python train.py --hidden_size=128 --experts_per_token=2 --d_expert=96 --moe_layers=[2, 3, 4, 5, 6, 7] --routed_scale=1.41 --balance_loss=0.0168 --lr_router=0.00236 --norm="rmsnorm" --tie_word_embeddings=false --optimizer="soap_variant" --learning_rate=0.0118 --beta1=0.95 --beta2=0.95 --batch_tokens=131072 --train_tokens=417900000
Below are experts of layer 3 (counted from 0) of a mixture-of-experts language model. Rows are named router (the router's row for the expert), gate (a neuron's input weights, with its number), up (a neuron's input weights, with its number), down (a neuron's output weights, with its number) and show model dimensions 0-127. Each number is 128 + 32 x the weight over its row's rms, rounded and kept within 0 to 255.
After each expert's rows: "gets" lists some tokens that make up at least twice as much of what it gets as of all text; "raises" lists some tokens whose logits its average output raises strongly, later layers aside. This comes from a sample of Wikipedia text that the model never trained on. Tokens count by the router's weight.

# expert 14
router [118 131 195  39 131 106 100 136 132 176 162  68 142  72 178 136 122  67 137 164 133  86 155 117 181 133 135  58 131 145 135  64 162 141 148  99  89  89  72 127 126 201 125 105  94 173 160 176 135 105 121 126 199 185  89 169 142 191 181 174 133  81 165 127  81 146 117 141 131 127 134 169 122 135 151 133 130 124 128 113 125 122 111 142 105 118 113 120 146 150 120 118 134 142  96 195  86  95 148 141 133 185 149 144 108 137 163 124 155 140 165 106 152 154  80 110  76 164 135 120 115 158 116 111  78 117 152 108]
gate2 [104  98 153  68 144 107  77 179 102 110 117 133 134 109 129 100 156 122 163 180 141 143 177 152 199 104  79 195 138  81 103 106 132 144 145 173 130  84 100 114 154 142 118 131 143 134  38 140 104 192 124 119 191  99 122 108 126 162 126  76 114 181 128 107 114 117 183 132  91 133 135 159 129  93 178 141 209  81 153 131 139 111 114 126 134 127 149 138  84 195 109 130 148 177 106 115  37 151 110 155 100 116 130 142  99 131 133 185 198 114 148 107 155 159 170 154 138 131 109 120 108 141 160  90 135 110  94 145]
up2 [151 123 180 141  99 110 173  92 139 148 191 162 101 102 109 169 112  61 139  86 155  97  87 116 101  81 125 119 114 101 134 160 188 101 120 131  95 115  73 145  74  87 130 120 101 100 144 104 111  58 143 135 143 157 154 112 126 101 123 111 104  94 101 154  91  64 144 173  75 126  99 110  81 113 174  87 109  98 112 106 147  51  96 126 120  90  85 112 170  99 140 166 110  91 149 174 102 165 127 164 106 126 181 170 109  92 106 146 145 157 123  98  85 160 162 197 129 135 123 154 126 124 143  52 127 186 111 119]
down2 [ 97 131  74 133 145 155 173 159  89 114 127 116 167  89 146 132 111  91 102 166 108 185 147 144 125 116 178 150  96 154 198  88  90 142 109 147 103 126 176 150 148 130  60 169 140 128 110 149  54 107  88 138 136 143 164 139  84 126 167 180 141 151 115 118 125 112 137 108 122 165 101 146 157  85 195 164  88 121 105 114 128  86 102 150 108  86  92  94 131 161  80 101 128 144 118  82  81 158 151  75 136 162 119 165 117  96 132  45  70 120 128  90  56 114 175 123 106 156 130  90 115 158 191  91 103 123 137  91]
gets: ".", " (", " \"", "/", "-", ")."
raises: "The", "As", "In", "All"

# expert 9
router [142 127 136 121 154  73 108 172 157 156  85 139  17 170 136 154 130 149 153 183 186 180 160 148 112 115 106  97  80 107 121  94 154 155 156 122 179 124 130 132 117 153 182 164 111 186 142  65 113 125 158 129 117 120  99 130 139 154 170  97 133 134 140 172 143 152  92 159  97 138 130 128 137 179  49 154 153 111  49 164 143 124 154  94  98 139 162  95 108  89 110 115  79 123 130 124  66  89 134 167 103 157 115 107 104 140  44 104 121 102  72 125 135 130 127 117  90 102 146 120 129 101 144  96  86 134 187 120]
gate2 [ 55  88 120 103 155 170 127 147 115  90 189 128  67 121 118 150 149  72 129 130 115 142 108 118 150 115 131 162 109 151 189 184 112 110 156  85 115 137 140  96 133 123 148 189 140 147  90  83 147 163 140 122 151 169 143 178 101  83 127 107 134 122 104 117 124  88  76 100 138  98 107 149  98  99 139 131 186 138 196 139  77 172 125 153  69 127 209 113  94 173 178 144 117 117 161 102  97 148 185  87  97 168  92 131 115 172 136 122 126 116 140 127 170 175 118  86 156 106 182 141 144 141  99 120 186  77 146  77]
up2 [126 143 192 132 108 142 118 104 163 167 154 127  70 157  78 101 129 127 128 152 148 133 105  73 102 127 128 149 143  81 167  81  51  98 144 113 107 143 130 148 149 162 138  96  66 128 101 107 122 130 130 128 167 122 159 105 129 108 119 165 140  70 118  37 156 161 167 171 159 109  95 138 147 106  86  93 128 143 124 133  66 117  96  72 115 168 148 130 154 167 171 154 103 180  98 110  87 155 153 141 117  89 161 134 156 164 162  76  60 127 127 105  97 157 108 107 122  94 143  94 173  74  78  76  84 155 112 184]
down2 [126 126 106  94 103 123 106 125 153 148 164 115 103 150 104 167 106 119  58 102  77 130 107 125  89 137 152 135  90 136  85 184 156  96 128 102 173 174 110  89 158 131 108 152 177 150  89  91 129 154 103 128 180 198 101 132 120  89 131 124 140 141 130 154 134  97  63 169 149  89 100  94 131 147 151 142 179 179  49 133  90 155 172 118  75 177 142 136 115 107 118 154 125 129 155 187 151 143 175 130  76 210  55 123  91 135  90  93 143 125  92 158 174 166 119  79 170 160 147 137 126 158 101 137 154 133 135  88]
gets: " B", " S", " L", " C", " K", " M"
raises: "AT", "aking", "aces"

# expert 16
router [108 140 127  28 176 155 162 176 151 161 167 110 154 128 153 138 116 144 146 101 180  85 106 126 109 102 157 212 148 175 157 184  84 119 127  62 135  81 190 151  87  86  96 114  86 129 132 128 106 121 135 137 105 158 145 109 138 122 133 160 175 117 121 135  76 104 127 130 192 122 154  95 135 123 142  71 171  97 106 197 106 136 106 137 116 108  92 150 128 103 112 118  91  50 114 177 142 150 140  92 204 119 131 128  90 112  99 122 147 139 147 113  57 133 111 127  86 127 119  63 128  87 129 113 106 111 136 107]
gate4 [107 112  89 115 126 140 126 135 142 150  52 105  82  87 138 139 134 161 163 144 126 101 145  92 118 172 135  85 119 110 132 176 146 164 115 151 135  78 182 139 112 172  77 151 125 112 108 144 130  71 125 114  97 141  89 103 153  92 131  53 145 126  92  82  90 158 192 147  86 118 102 102  66 137 179 109 167 103 106 125 121  79 154 110 199 101 138  82 102 109 140 187 108 184 185 132 109  83 167 113 126 152  90 127 126 102 143 139 110  90 184  86 173 156 171 102 166 162 139 150  85 101 124  72 153 114 125  79]
up4 [123 168 142 131 111 113 173  92 108 136  72 171 134 173 115  94  91 188  83 195 110 137 100 133 121 157 140 117 142  72  70 107  64 111 109 109 177  76 109 148 140 207 128 150 178 139 115  95 126 119 137 149 112 127 126 122 194 155 140 153 149 132 140 163 178  98 115  97 143 141 121 139 224  93 122 142 115 178 142  87 117 135 100 149  82 164 169 125 164 136 109  90 108 118 131 134 179 122 124 143 180 156 164 140 114  67 104 115 129 162 102 162  81 136  58 102  66 149 115 166  93 128 149 149  84 138 108  93]
down4 [171 158  98 145 141 129 153 130 179  92 127 170 117 155 131  99 138 178 102 169 134  62  83 119 143 146 183 119 110 109  82  61 119 153  99  84 134 171 113 126 206 185 125 120 204 177 124 131 120 156 129 200 131 137 137 130 116 171 133 172 119 123 176 141 151 118 110 105 153 126 162  98 162 114  52 197 120 141 176 106 171 142 110  75  90 136 144 143 137 136 124 158 161 140  67 121 137  96 129 211 145 134 188 157 168 120 108 114 113 154  98 127 117 145  75 122 147 134 103  96 170 125 119 160 105 158 107 164]
gets: " of", " in", " to", " for", " on", " by"
raises: " the", " its", " a", " his", " their"

# expert 23
router [112  91  89 170 104 160  53  97  82 103 221  95 144 111 169  51 105 126 147 126 174 171 205 128 104  94 123 127  62 121 132 133 138 135 135 113 161  79 174 141 145  58 169 175 140 166 169 130  98 132 135 126  78  93 104 131 132 113 162 156 113 118 188 153 142  92 136  72 110 121 116 144 158 135 157 153 142 115 151  93 107 143 138 117  95 119 109 160 124 155 120 122 101 164 142 109 136  87 141 143 125  82 161 139 146  78  94 118 102 126 127 146 105 131 134  88 198 111 114 106  98 139 191 174  46 114 131 132]
gate6 [166 129  88 136 159 162 130 129 160 122 138 109  82  86 160 149 146 134  60  82 148 117 157 149  77  81 194 117 140 150  94  70 160  92  99 164 118  77 190 168 185 127 142 120 149 150 153 121 153  93 119  92  92 170 119 116 112  98 160 115 133 167 139 132 141 101  74  99 119 122 111 151  68 109  78 146 172 136 107 105 132  74  81  83 150 165  79 126  80 125  74 133 112  88 168 111 182 123 140 123  96  81 177 200 129 152 105 170 114 133 161 119 144 114 156 137 170  98 163 111 186 126 129 167  85 101 104 112]
up6 [ 85 114 133 158 144 107 144 121  81  98  63  92  72 109 148 184 169 136 126 141 122 133 115 133 107 202 134 108 104  91 136 120 196 151 157 180 122 183 139 134 123 170 101 129 127  91 150 138 142 137 114 151 135 136  99  75 128 154 162 170 167  29 109  69 109 165 181 131 152 136 102  63 130 130 191  98 124 157 141 150 133 159 103  85 122 170 112 114 109 170 120 122  88 131 103 157  88 156 118 114 107 204 104 143 148 124 121  69 149 149 160 205 112 170 120 122 148 123 121 123  71 193 120 144 163 123 135 137]
down6 [128 111 108 198 134 168  84 141 162  79 142 107 188  85 124 120 118 101 100 129 129 116  99 101 124 147 132 128 156 103 123 135  34  71 156 167 182 107 155 121 139 150 113 137 137 105 174 104  82 200  79 127 131 132 154 147 122 153 157  71  90 153 115 171 112 123 142 127  35 118 105 111 153 115 121 104 146  93 180 102  98 130 111 197 153  92 147 135 128 155 131 145 139 128 157 201 138 140 163 149 140 117  99 133 174 127  67 192 123 135 123 138  86 164  82 110 169 159 124 183  82 177  90 106 156 128  99 139]
gets: "201", "200", "202", "199", "198", "197"
raises: "2", "1", "6", "5", "4", "0"

# expert 5
router [151 101 139  71 149 120 169  96 202 124 139 177 150 121 161 138 116 151 128 134  74  88  71 118 120  93 135  72 153  80 156  63 109 140 194 136 183 130 198 177 139 117 130 185 111 132 107 121 137 128 103 140 132  76  88 139 138 179 150 135  85 116 127 156  80 184 144  78  98 112 123 117 122  97  91 165  91  90 112 161 107  61 145 142 161 117 129 105 113 126 125 131 110 126 145 182 154 165 147 160 204 150  85 135 120 120  83 124 105 128  76 148 131 139 193 138 151 131 124  91 102 153 131  75 188 158  99 113]
gate5 [127 138 110 114 220 148 128  99  83 242  88  60 117 124 210 147 100 136 131 148 184 153 157 115 173  93 156 104 137 129 111 117 130  94 179  72 158 148 137 144 102 120 157 172 104 149  94 107 101 126 160 195 139 180 125 121 171  96 120  88 122  63 128 134 121 142  75 135  94 169 121 158 171 103 162 126 118 134 139 103 135 115 115 124 139 115 104 102 126 111 196 175  98 101  86 110 180 105 139 171 131 116 137 151 135 119 116 168  91 127 134  99 167 126  88 107  84 132 145 142 192 140 145 100 113 105 117 175]
up5 [ 79 197 134 168  67  85  83 122 140 134 171 150 108 116 149 161 145 160  70 119 128  65 131 129 127 114 148 148 118 171 140  97 107 113 128  91  67 147  59 101 114  90  76 121 101  63 147 106 158 123 168  83 154 124 110  84  81 182 120 166 165 176 138  85 166 148 163 155 115 168 164 151 120 150 106 137 142 148 114 131  55 119 101 175 117 127 102 158 141 138 118 132 136 130  73 114 138 144 129 155 212  99  97 135  70 101 128 173 182 129  90  83 109 171 112 131 138 111 111 179 156 102 132 105 121  82 129 131]
down5 [153 148 187 128 114 158 150 131  75 119 130 106  92 137 144 132 100 129 113 167 115 181 111 169  96 135 122 160 108 153  85 181 104 129 129 130 158 110 140 187 128 142  99 101  95 126  77 112 133  90 110 126  20 145 189 109 153 116 111  96 110 182 146 136 125  86 170 120 150  38 159 142 143 115 114 113 158 134 126  40 155 126 105  86 128 160 117 137  24 170 141 144 139  58 109 143 145 132  98 119 198 117 121 153 109  61 143  87 124 114 156  94 130 110 161  96 107 107 132 113  73 104 103 122 136 127 138 112]
gets: "1", "2", "0", "3", "4", "6"
raises: "-year", " seasons", "rd", "%", " Years", "th"

# expert 17
router [ 91 108 129 101 120  82 108 105 116 124 121  94 176 109 155 159 100  80 152 137 131 186  70 133 111 115 165 123  99 104 152  94 149 137  52 145 184  94 136 110 199 124 125  67 128 167 137 100 134  69  96 109 151 124 117 137 122 155  94  85  85 115 134 151  97  97 161  83 116 139 115 122 116 152 117 114 133 141 147 213 119 157 177 117 194 103  95 133 170 129 154  96 104 149  82 154  99 111 146 158  68 103 124 111 115 132 129 110 168 150 204 162 113  75  62 118  75 148 127 111 167  76 184 142 125 100  97 170]
gate6 [110 100  69  57 101 129 111  90 100 109 192  99 113 110  94 139 149 123 117  48  84 109 147 125 108  88 117 153 111 142 112  78 104 123 137 155 166 107 139 115 138 193 123 109 123 177 153 136  86 124 196 161 177 120 106 145 173 152 137 147 133 126 142 156  74 173 127 130 135 140 123  34  69 142 125 113 104 126 161 124 160 182 123 158 172 194  87 121  86 105  82 146 140 175 120 147  75 110 139  77  90  96 143 122 121 198 140 139  85  82 135 156  99 113  95 123 145 132 128 149 140  65 107 126 100 106 152  92]
up6 [ 77 135  62 152 120 136 185 114 141 127 104 144 122  89  88 146 166  93 132 113  79 121 112  92  83 163 110 157 120  75  65  93 166 145 109 140 110 130 188 128 168 140 146 131 145 126 125 145  86 160 184 143 107 117 133 203 167 105 178 168 152  79 155 142 117 210 165 108  70  99 111 127 107 103  92 169 151 179 174 126 156  95 105  80  72 103 128 158 124 113 143 147 131  96  92  91 100 146 181 164 118 130  99  58  83 138 130 155 118 103 103  95 116  82  87 115 102 138 135 117 142 170 148 127 120  91 175 160]
down6 [152 150 150 132 107 154 105 182 123  77 131 103 164 123  90 154 182 173 149  99  74 138 165 132 176 138 143 135 202  60 156 129 158  81 117 135 154 155 109 182 139 146 135 143  92  92 143  86 160 150 120  97 142 122 127 132 160 123  97 150 114 102 112 182 106 120 160  96 133 117 105 131 165  95 146 189  92  84 124 103 114 126  90 134 123 179 118 140 153 116 175 212 136  87 177 110 120 108  62 137 128 148  86 116 102  77  97 111 140  95 100  66 131 193 126 117  57  90 168 112 132 139  65 125 170 157 108  93]
gets: " ", "–", ".", " −", " —", " +"
raises: "199", "200", "190", "4", "191", "189"

# expert 15
router [110 126 191 138 115 157 134 174 138 175 138  57 135 151  93  97  93 128  67 143 141 145 179 148  99 139 147 184 127 142 123 113 102 116 135 163 137 107 161 175 110 129 138 128 119 122  71 131 141 140 110 159 141  89 135 188 124 140  96 106 176 127 104 150  64 124 207 137  82 108 191 105 133 224  75 160 189  93 140  93 116 102 141 135  96 149  97 150  94 141 104 153 144 150 161 128 129 126 105 155 110 104 109 208 138 153 139 166 111 140 141 137 138 154 181 137 161 133 125 102 158  93  80  50 194 139 109 134]
gate4 [147  99 200 129 107 139 138 116 164 141 127  87  69 118  78 120 136 137  78 128 165 157 119 112 149 109 174 171 134 116 108  68 103  81 119 140 132 167 155 131 129 179 107  55 175 116 105 133 135 122  89 114 105 134  85 213 136 191 160  74  92 137 155 134  75 173 129 145 154 135 124 107 130 156 106  83 140 165 139 119 158  97 148 109 111 170 158 125 130  98 206 133 200 127 139 174 153 119 161 129 117  87 101 183 116 152 133 182  99 159  90 135 134  89 206 108 152 148  85 153 146 138  82 114 147 105 124  90]
up4 [115 162 167 125 102  83 138  68 143  91 139 100 100 159 120  91 152 161  82 150  98 115 106 143 162 116  89 108 161 131 101  78 133 131 162 119  79 112 103 142  76 143 161 143 122 147 137 117 146  98 104 165 103  82 110 181  91 213 112  87  66 115 155 143 113 152 113 153 125 148  73 123 154 120  92 150  85 169 166 144  91 102  57  67 121  85 123 154 167 130 119 176 191 113 150 128  85 151 130 132 144 183 127  67 141 115 136 126 136 106 107  83 154 160 121 178 192 161 186  98 107  91 169 133 149  71 122 111]
down4 [139 107  97  58 199 133 132 137 113 121 129 143 124 159 117 142 118 143 135  44 183 115  89 154 122 100 107 184 107 130 253 138 105  86  63 150 186 122 124  82 134 129  95 133 139 135  89 123  93 164 168  72 101 135 149 105 156 135 144 131 195 111 132 144 207 127 106 116 177 129 114 112  97 131 162 114 143 158  78 118  86 111 154  79 115 127 131 135  93  89 140 155  96 122 163 113  65 116 101 144 139  94 134 112 118 126 125 128 107 131 160  98  66 189 160 152 118 131 106 101 151 191 139 130 121 105  93 105]
gets: "1", "0", "3", "2", "6", "4"
raises: ",", ":", "."

# expert 19
router [104 179 150  59 102  96 106 103 105 140 112 179 181 110  99 149  69 121 129 127 144 132 173 146 186 152 122 207 102 120 134 121 137  91 115  63 117 147  75 144 133  48 143 152 157 136 145 159 149 164 129  82 116 104  98 177 155 162 140  91 140 174 131 139 162 144 102 113 168 107 106 103 123  99  97 121  97 141 114  88 141 161 100 184  76 122 126 107 163 172 143 109 133 100 126  74 125 123 129 137 113 125 128 149 120 163  42 111 114 176 126 149 141 146 170 178 158 134 129 229 148  98 113 144 125  95  70  92]
gate2 [106 157 128 128  91 156 170 140 112 150 160 127 185  80 109 119 173 148 109 125 146 179 163 118 167 127 144 149 155  61 153 152 111 136 152 160 107  99  72 129 138  89 138 173 127 103 113 107 134  85 173 111 103 118 101 240  82 112  60  89 173 122 154 122 171 167  82 129 130  57 105 138  84 155 160 151 166 191 131 156 129 154 107 135 159 138 131 143 155 146 140 164 198 116 108 102  97 103 131 145 122 133 127 161 142 145 102 162 155 119  94 116 164  53  67 131 147 129 173 176 125 118  85 111  92  83 130 123]
up2 [141  83 162 118 155 137 123 125 103 162 141  90 153 145 115 132 189 136 120 146 211 157 160  85  98 120 161 190 102 123 146 163  74 113 171 112 136 102 120 153 185 141 136  83 121 129  89 155 101 127 125 141 125  86 139 133 128 163 115 143  81 170 138  80  91 109 100  84 132 114 117 180 111 124 110 147 110 109 145 139 139 116  47 114 106  97  98 146 139 167 154 183  76 121 119 150 142  77 156 105  95  90 192 108  47 114 176 138 133 119  83 144 134  64 171 187  92 144 106 148  86 140 182 171 117 143  61 142]
down2 [137 136 140 103 131  83 141 175 131 132 118 129 132 157 104 181  58  89 154 148  81 196  96 126 188 130 146 143 107 149  85 120 131 125 135 102 122 106 134 134  96  83  72 108 133 121 141 156 141 106 135 102 128 149 159 168 154  97 115 117 119 150 152  99 107 114 156 162 197 148 104 100 180 138  93 116 101 134 141  92 112 183 163 154  87 154 127 133 121  68  36  46 163 126 164 112 147  91 157 120 151 123 149  81  89 126  77 122 121 142 199  87 170 129  86  85 158  99 116 174 120 167 143 114  85 139  87  57]
gets: "\n", " |\n", ".\n\n", "\n\n", ".", ")\n"
raises: "|", "===", "-", "The", "In", "=="